Experts of a small language model: width 320, 4 picks a token.
Below are experts of layer 5 (counted from 0) of a mixture-of-experts language model. Rows are named router (the router's row for the expert) and show model dimensions 128-191. Each number is 128 + 32 x the weight over its row's rms, rounded and kept within 0 to 255.
After each expert's rows: a language model's description of what the expert responds to. This comes from a sample of Wikipedia text that the model never trained on.

# expert 23
router [141 144 148 183 121  49 116 103 131 108 102  84 143  81 179 149  74 167 183 159 135 103 127 170  73  87 170 190 158  56 189 155 160 146  73 122 176  59 121  92 130 119  95  94  74  84 191  95 104 148 123  84  80 102 149  83 117  84 133  95 150 111 149 107]
Description: Taxonomic and foreign names

# expert 5
router [127  81 148 147 113 103 122  96 131 113 197 129 102 180 130 131  75 137 131 100 120 158 205 122 114 152  66 139  66 157 111 159 108 139 102 161  97 139 124 125 160 199 128  97  84 183 142 183 169 126 117 106 143 140 166 146 102 117 111 149 107 180 164 152]
Description: Places and buildings

# expert 39
router [139  47 178 123 129 117 157 132  89 128 112 145 116 124 139 171 160  86 143 118  92 132 154  80 136  94 142 118 207 118  87 109 197 139  78 101 113 122 168 141 201 150 115  93 133 102 115 120 161 201 141 127 119  56 141 101 157 141 125 122 118 108 150 141]
Description: Plural group nouns

# expert 30
router [157 130  99 147 159  96 135 158  93 143 119 151 125 154 117 157 135 151 161 126 172  62  44  64 156 113 121 121 123 113 167 116 183 138 141 123 122 131 142 143 175 134  97 166 126 148 145 147 108 117 130 102 126 133  86 135 159  82  92 123 152 164 153 165]
Description: Media nouns and year digits

# expert 43
router [120 126 112 123 111 109 112 142 142 118 106 137 154 149 106 129 117 153 118 141  95 139 153 127 116  88 124 110 113 153 107 130 161 154 102 126  64 106 109  91  99  95 156 141 172 159 140  91  82 152 124  59 127 163 163 142 151 106  90 159 119 131  87 151]
Description: Letter l and clusters

# expert 28
router [129 109  85  95 157  83 138  68 176 115 119 135  86 120 160 133 149  77 142  95 130  84 201  68 141 149 159 170 109 137 102  94 129  88 173 150  95 143  75 160 196 133  87 162 158  88  60 156 163 173 135 150 126 104 162 107  83 169  78 103 140 151 148 141]
Description: Sentence ends and quantifiers

# expert 37
router [152 141  92 166 108 160 127  99 144 160 154  78 111 111 148 140 116 125 177 109 102 106 108 120 101 173 131  92  98 135 163 148 120  49 150  94 106 115 138 151 174 198 152  68 135 124 120 146 154 118  95 113 116 174 170 145 157  88 100 109 160 140 121 131]
Description: Quotes and pronouns

# expert 10
router [153  76 101 103  92 120 116 175  96 143  96  95 143 140 137  53 162 146  99 140  76 138 134 100 125 183 136 183 168  77 119 158 143 101 106 134  89 121 161 132  77  68 138 135 110 111  43 119 196 164 185 154 145 142  86 132 151 171 117 147 100 174 123 125]
Description: Initial capital letters

# expert 12
router [122 109 177  87 137 173 150 167  71 117 156 111 112  80 110 119 132 165  97 167  83 143 151  81 155 180 142 105 188  90 154  83 178 105 109 157 108 156 136 101 140  89 134 105  91 130 131 116  51  72 138 178  83 130 123 124 147 115  79 154 169 120 140  78]
Description: Middle name pieces